config = dict(
    n_layer=18,
    d_model=160,
    n_experts=256,
    activation='gelu',
    routed_scale=1.0,
    vocab_size=14696,
    norm='rmsnorm',
    tie_embeddings=False,
    optimizer='muon_variant',
    lr=0.0201,
    batch_tokens=131072,
    seq_len=512,
    dataset='wikipedia_en',
)
Below are experts of layer 12 (counted from 0) of a mixture-of-experts language model. Rows are named router (the router's row for the expert), up (a neuron's input weights, with its number) and show model dimensions 0-159. Each number is 128 + 24 x the weight over its row's rms, rounded and kept within 0 to 255. Numbers have three digits each.
Before each expert's rows: a language model's description of what the expert responds to. This comes from a sample of Wikipedia text that the model never trained on.

# expert 42
Description: Occupation and sport nouns. Sport, occupation and activity nouns describing a subject in biographical openings, such as football player, racehorse, trainer, politician, basketball.
router:128132144092109133168119153134117175145149117126136121148155115122120136097119111081092152162158098153081150075111113070137125139158100121086153155154146087120107120128118143142175119143159152163133143118155108140092111179103149123145160111158104161113103089141103086131098111149148163087135116146129138126141128123130084146138166130131147144115161131143101125156091055135130144130137127125151092158119113130174108112147149134080133130106140152126138134120101112102147101123117097
up1:115120125124116143132127127116116127166131126122140096144138122145195145098098146153110097125178102122142134088110089131110115082134101148075138134142133118115173132157152132180134174129087143133105110094187142140142122146096141162129157113135113122127115108126119155157109137136118139163129123118172150139086135144130110131102117129158064105116149133142113119128086119129119118091088173102133136158094150184090166113130134156099144104139169153121131130107152114146089098160093133
up2:111161123094126128149134097110124130152122125166124094114173088117123092123104134135101105125124085129104104150074105107123110144130189118120163155144142136136138179116170115118125119096149119134117115102186099181139141113103140115164104132111110169106140155134144119141135096128157155116125076147113080090114107134164104121149093123100141163113107110105124145147126085131112136137127102129126108127108124126125171079148090138089129176109133160146116151085096119142104109149084127
up3:173120120129109093121111119134150114110166077141109115171121100123139118121117095157133116151132093134081141117134147113150145113138108136131154126147123123150091121103105109156130120164142146122135127110120105126103054120152143129156159143090073119168146120120147105125115109120128138110162146146109139143136121123094127143135147112175102145119127115150149147141124081090086105143125142130062139099120070142131128100103099172130131143138113145079095146148106083075114090140080165
up4:114127142105127151153110122134153102120114144094137113204108129170135125176116117156079132129089118126130124189102083109174085131128120128111108128133108120117141118172145135121122138147140137122114137135124163147113138130133116139153111146164165105118144119129160110116181152110108090169132140140171115149101174096112115114155147156154115141120079112145122120110116083147057124145116119152112135078132133155113112116120143132140118120106131116092093136153070137103129114095179152
up5:155122113112105117133107133097126120091085125156129130149112172098121128181124101131106141143113133149109137108129099133136126127132159162093127149136141118118104107128128121114145143147157134161132175134161139095137103145085132148119123146156114167104162129103156144166100099137156170098129141132091090159117097095146073123130148151097095141077157071075164119102136122106189119136126152084099144188153123138127177123151120143137105128134115138131084109140140128123120168126116117
up6:151103110079100137164158105111177098113153121106135145144118117125156128123130117105127123096159092132163109138091156112083134111119125109126141133148137107144199206157166118170122162131153109139079131153087136102128148106130148185144142138092153114102148131121110099143146126117102154109118141132130113084152108134108101200156082125141100138100138108094102121123130138112114144119078098147165110091104146136087133134112121137093129119145151115143140127131134128144115119134129136
up7:099153088168088142091097108135146133128122116127154140136115148123131085151116130124120120164095153142101145113113085130119099135165152107120093124147093130143154102118137130128062093092125136098119084125147116084163130137149113120131153134134090083150145135080150124135159172174115144141136147133146117115109141115116136147097125129090154147124120119131101153110134111185147115067130129100133137105114125114137157121157122173110099144128179116179133144131128107175122112129068094
up8:078108120161109156119105165139156124131109148115094109152143106088137092149166105149167133165135155148107127106153073107123095112093143164146144152103159068132091138129080146130128128170137137148128120122141122112108157127151105121115135103162102179122139118117112130131090113127125080152176157124186116107100101122153142116157127096132147149115102121154129141159130127124171123107128106177121134112144129175124154115187156145134142130163131119110098117127124134154099140153092139
up9:060114118105127150128083149124132115116159124081120123141132113128119134138142095094144145126093120082122143116102113100134162125153136130104132123152126101129102164176064097153134159131107143095121132152141112141162065159116127171102144151118116158113107127117109102155115130155153118094087116129122096151141157123124068093134113120116127122084097092138117080076104141115148123122146141126098116158180106152149126098097111151115140135105112133144169083128158114141144147139136115
up10:126113152149128176147134128131101120131131146182131143147160106132104158155074140104116159145106132136085114111141104121150155169156091111147171099127132142099155122130109154157140137155112110095145159140142103118168072118135086145145149150128084160140093098112158172122112139133108188130119152122108093113153114107137152099095125132089134094152123110110091123155120120096144128150149108133084080121157117091123136123122144169117132115171126169109106134173149152138158131127106140
up11:160149113122113152133152100081156159184174141162136160108122115125172143160087124102176143154126099104108152124131107127124078142143129125141121135158167161117127148102132135124165103098135133099128095127150103126139103100122150100149083136132126130099102129101137134128164147129149126146146117159143117130177083141091152153161128115123106171138117129100088156140118089147090129130135129116130076108114156160129182124144156157105133094121142167123177134152123100078131115108117123
up12:187141177165116079133122120122093111147162111121176124118153095137168098109140123122092180178108088161140183130099124120091153121131126163134117120127154176149106096133133128112083112136141133158127141156133128149120117164123107116169120103123113119133128137110186129130135138121107134167140083106158155143072145117134094094135126136096133119135129127128158104126120121128158134207124148142147132102105142097129155147153120107152134113124150133142121099138107151089102095139126150

# expert 47
Description: Concrete physical nouns. Common nouns for materials, vehicles and terrain such as water, car, ice, engine, ground, body, often after the or a.
router:119151105175079102116128138158152146128135118116155125091168146135124156086104077111166145194097124159116171111158091181127110137133087115096118126142135128140113160156124166141143101153144134126078136122142162119105101118157118127159102098106073163119144124150100085099096118119122174115116118139166140158128100111125102135122155124132155155132093131147129150131125090153127127140171115151146122118115113127144117129140135134109120153081114156123083119123096098100087114125133098
up4:124167150160160095121105107095087114166141125121129113147197163102170127112126084105086126190134113141117116148149104144115129122076166097162142114095116110146124121132156105087149110126140114133143127066134139104112130151102132106120132108119156139093130108154149143120136147100130118105117103120174113140095116139160147088148128147125144167107131123140153137112158137132129114130121124119132123144157105088146145107166124136172105146146194143160107177116123113127118113164106179
up5:108125133161132119114143098144177107129158097159098153060170130137106120107160115126095140147116127114091094122129143142136099095111122140120103144179111098155151090099118115078132145152090130098115116122107148114130159154163171143132133137112050122137101150137130126152140129134095160120160154104147144167142116138132123156105178151171161114140142131173161139098129145183132167136121134107118127121138081131129160140138123106127170115106121106140150105128095128104093114151136136
up6:135093128083115129124132084108118108133130122136102170097128152128126114098127110087163128142154149132125125149114131122104133117124079122136132151165115146170128072172136119180101127103094118149113150120112096107101079134098165144090132131144120146135077150127162117133145155117098093130093136140139143082130138144103101136103144143123189104115106100134143123095089103116113119141152100136157097151131160160110139170118130150080105129087170112151103099174170108117143126133140134
up7:126157105091079120123083123112123166124092102108130185137130131105147128076068114107117171111116120081125148152134099112108113106111157141127158125096127103131173093154161083138101117151123122140115116138146118136146141138139146141153107125157142099146135115114127096110130171106113147165154136124107128083133136150147146164143139107161146124127140102115103145103147172132121105136136122135104128100140125067087149120126147121136099147122142149126117123172171199087101082133127103
up8:151111125164143092122116106116106094159149129168126140094152185164142111134095095107144147156106134127114135147118147109143127121132113159168129122143146130136109130104136109129144146083103145136105091082111138109145156186075167125121119130100111173128145174141122161117101131156166161170117106121130127147141119150151093108157133123114145133108093117147121135084074128125169082157104107144129084121098134097131161111123106141132094121085147165131129144108104115124113126106161182
up9:141132127141150148105089116121131083169090111176119117168162109101139111137099098155118135147108100133133138155125124166138112100144149144096103111074127119133178139130084102109090099131145185143105100146102151096056104137125136164149116137097128142136118131144098153111099105160136129111147102132121104160138144122108089118129106081092101094099108144130137114084130133158134106143143111100095129078142107116097126120167138129123118107146109131093128161082122124111119102142162140
up10:082159122208128105128171143137142144127089138120157126174127095130166131125123107151124125128108120166104152143141085103116121159166128081108097133128130092137110100120090143119105126164098145110120139114169111113139122094143077191104096115119134143126123123141117117121147130119094138115123167123172156129078130137103176129132124173125120133115143130100113149124169088127139137127148121112093166117114119100097165140123110086109136078087153130097143134161138138155138127105102134
up11:121123146142096121080106134151116144098167122155163132111130147120169116130142138148118073128138097153148114071085085125171157151182157120161120148142132052111099101128095174119100121144120157149114141154097106127129143116114109190111139115132155146116107134088119104125141136176122158165145143085108155106128130120161129103084118139142179138102154095143107119078111120113123121142113105137124129141111117124151151123115110129122114126120166149108107129148101129160105125130088142
up12:103147158109100126139121122121146093154142102113119075162125145133159081105140165067149115138150156130126098072143128163093154117082112141139126110109137117124151156135133111137122132138177137095141085168138129162112082127138111151108127145152132103095144139135119139117156136060138131139124123147138132132121087139092115114147161103080114135110087100160125126184113143113131085144096136189120114137149137112137129156117108164123085139140133126092113126074140130146113120156155139
up13:128109093173158096123131156133143127135119134141187155116116125094136078150103150122106102099122156155112118130125104126153113115147123072192117157091112122169120126164097128085131129140111147122137077124128114133142126142128115103119091133104138164185121102117149171165172125152187140131139120106134091130114123098112121144084109114156131145127124124143153150090169138141113139115201117145158114120112128130108122112113146129134118148097157097138096109094145090105119125092127156
up14:108145116151170117127143141125106149110097113138141163081142172117130119136115142095161111150098125107148175121080122122159143081104123091118126091115105093106138096132135094091120131121130116140074095138145100119139139151139138136137102093174101146136109156114107127091108116156133150116161178157121134124121105084151103133133140117100158081100109112089121129131073126140127088131132164149102149136147111138129189117129127161129125150159128188118107156125139098126182128118121158
up15:104133109135118151127133119135064111125176127171126128132117144125166167169143072113165104124129156152135116096158138163133085149098142164149135159130122116151139136130106137148162125148141131152129120096187146117092099132143159101155093176082102134146142100117102136130128109089152099154120117112144124137084132139111130117128092146129111132130134118173082126113147111092093072141154099126143095165150139156098111111134116116116114102135151152149105163102168177104116122127110141

# expert 57
Description: Abstract noun suffixes. Abstract and plural noun endings after of, in or for, such as -ism, -ology, -ics, -ation, activities, politics, education.
router:087146121146126130126141144147113146101131119125131124092140139138132121088139102114104153171114150135066108095193109145142145155133106126072147085161128136128124115179133128154115183129118106101126153174166138100129145174140131089077124112159121161110129122182129122091143131104150133142136119132136115136140161129120077139159146091120115096145156136160128144130138112139141128104152138114102149152138103113142123142103126140103113095107121125115093159100082079173127165177111121
up6:118130143136122120127079111144109117137100103120153143101138165158135086136135085087137151154172155142111133118127073144126096167150145102141127170141124075100132143120125113125110084121076137157143145144121090110125135137134157133147106143158088145162128106115177154178123174150129151186157135107114145134134159093111164140102103125148163149105148107091151143114140102129134119162156146091103115166122141166140128143172122171141125136110145123141130097144113114127134156171118166
up7:081124088124110123112094104127118117116106106129103160078106119109119146102093155108091138134090141152101155172160132139135111155119143121130077126107167117117125140166082124131124155075124123138143126147095135135090167136129125121155111124110124152142153068149132129127099149144164143149122147135131117069127149119120127079085151071128107126106134170096158095063150141108156113096101127121096131120153098115142114088105184139133130127125105110113143137137126128093154148120129141
up8:126205110066127117137166132154158127121118144133114132148099154171147104118102124123121092110152140122112103114125174123124098117145117117082149115110144130103165094163088102150134126117133144126139096178133120182110165105176099127117141115108150127176168099144138131118137129165159135166183135077137139142128113131173127131134113099147119136151160131087098072134135141144125095129148147116111125084156108127138146153129103110116126151149151144141137158125136148123086151119148152
up9:147111141148109142126150070124086125134122103132125074128112105150128089117142114164097102152110170144106127125123147122149082118135137131144147143141105162144108119111116105162099144186133083155156124118113100075103109125147104139138097133126163096112113113112132092150131162079151117102086168124139130137136115151079091151134128124098080125166116171089074129137095107102102126111119093118090136116085108111116158123142090117124173141121150140101140096131119146139144129139143133
up10:142114128134119142094119155135098137116100129104131122096142114084140135097139127138139119121149165107113158113176110159079147104121179140134133108118120109134126143153142135120127104162113111134112124129130130118107120179093131137164126092155078153169113156158123164108147148108130154115107134164158167117086120157156146140134121094087182108154100085158145106104099077118128127090150103154125140109120112128156135145132119129077147132165151087134131133100119086113107187138096171
up11:138136095168136165105083121121141153091121114135133123098100142127135112127095175078098142169131104150111149175097121121152100106150141117115140110155133146175104132124129131154149121105132085106094109103128098100158129128121064155116136133115152142118065160112133157135101145066140081103087171138141120127105170153142148141155121120138115134139112148114164130127124090102123110121124135096143148097152126098107126097121131084116143108149143102136108102107105145112165094164144153
up12:134096122115137152115153130143122157117153110106169117103140114178192118091118107132140093133140136106111142174134127107144112165133101112098119158100096153116116131101147124159109137094163135165119114138139140082141123113118171111171085141091084128138137147157127149141126144141111154111169109091153112061115105143139115102091144116133115108176170093135154139143091143121098110131136112159103130141105137128098146128115142107162106167119131107148134126148166060150151159119152128
up13:091124141103124144111153163170140125117098120149130148094106148109146133124123128123117154143143099098124123121126107170138096127109160144112109124135149106131148124101125095143098158137062131089118164190121120112098128136137112132178133109139120213150147175162178160146130154106134120135175168101152118116104181117127122145102157121118142134116126157139125128097138136116150114115148143117156119104153154116166151129137107197131154132082136104128172090153117111117150148124138120
up14:104157139151124100133145094150118138151111128143153117134131095135144120105145131149121117143149090128075107118171126102178111136137090121135151095137148166141120121124145135123130150095107114116096123089154101136094145160137123117144160154152143149168153142125165116121169104145088125159140134153149178109102135148121113104069112071130127155111113112119097115163161112146177101117178139120151144110156132100128130169175121149138164160088157136164123094081127109140093155143119109
up15:114111117171080106139136101159144143128137097142118096145109109122167120129108137076134132121144133130087117118152148127136054144125133142116110117186110150147155155128116120094127139108153144134132118123149119126070122140119096158135099153156170134155127136175136125119104121130158161180114144121160099116129110125104122112137111109144118128201153144105119081146172110132116110115091079145136099141141130150101108095151111054108136093147154130150131177141140119149153152125123112
up16:097104118148129074144130118140108125154140132175118128119121138142142130117105093110109142153137155125104104065071110113133129099126171125122157138130090080129120076137077088143132096134143151091124091085125098150134122124127090108135153149167110110153121149132097110142122138088127153074152152149133122125118104105160126132137151094104173125088094090163116161149128151113145134128098169106086142118125144134093129137177117149133135158147109119090125117099089102111112140129149134
up17:095082087096136119137132170097119169102126088175112179118132151160149138165152108161153142148123132146108088112162134127133175133167104079127118119118148139117096116125106153130116115148115136113106133148143075159149101168124130128076121182106132139077091122123143116110158106110154108094142141140140121115113145159141120121120123133119156144096153164097118124121111177130169132158137180119104162148116140131152180154154101129135099135129142142144105116154146103140112157125115151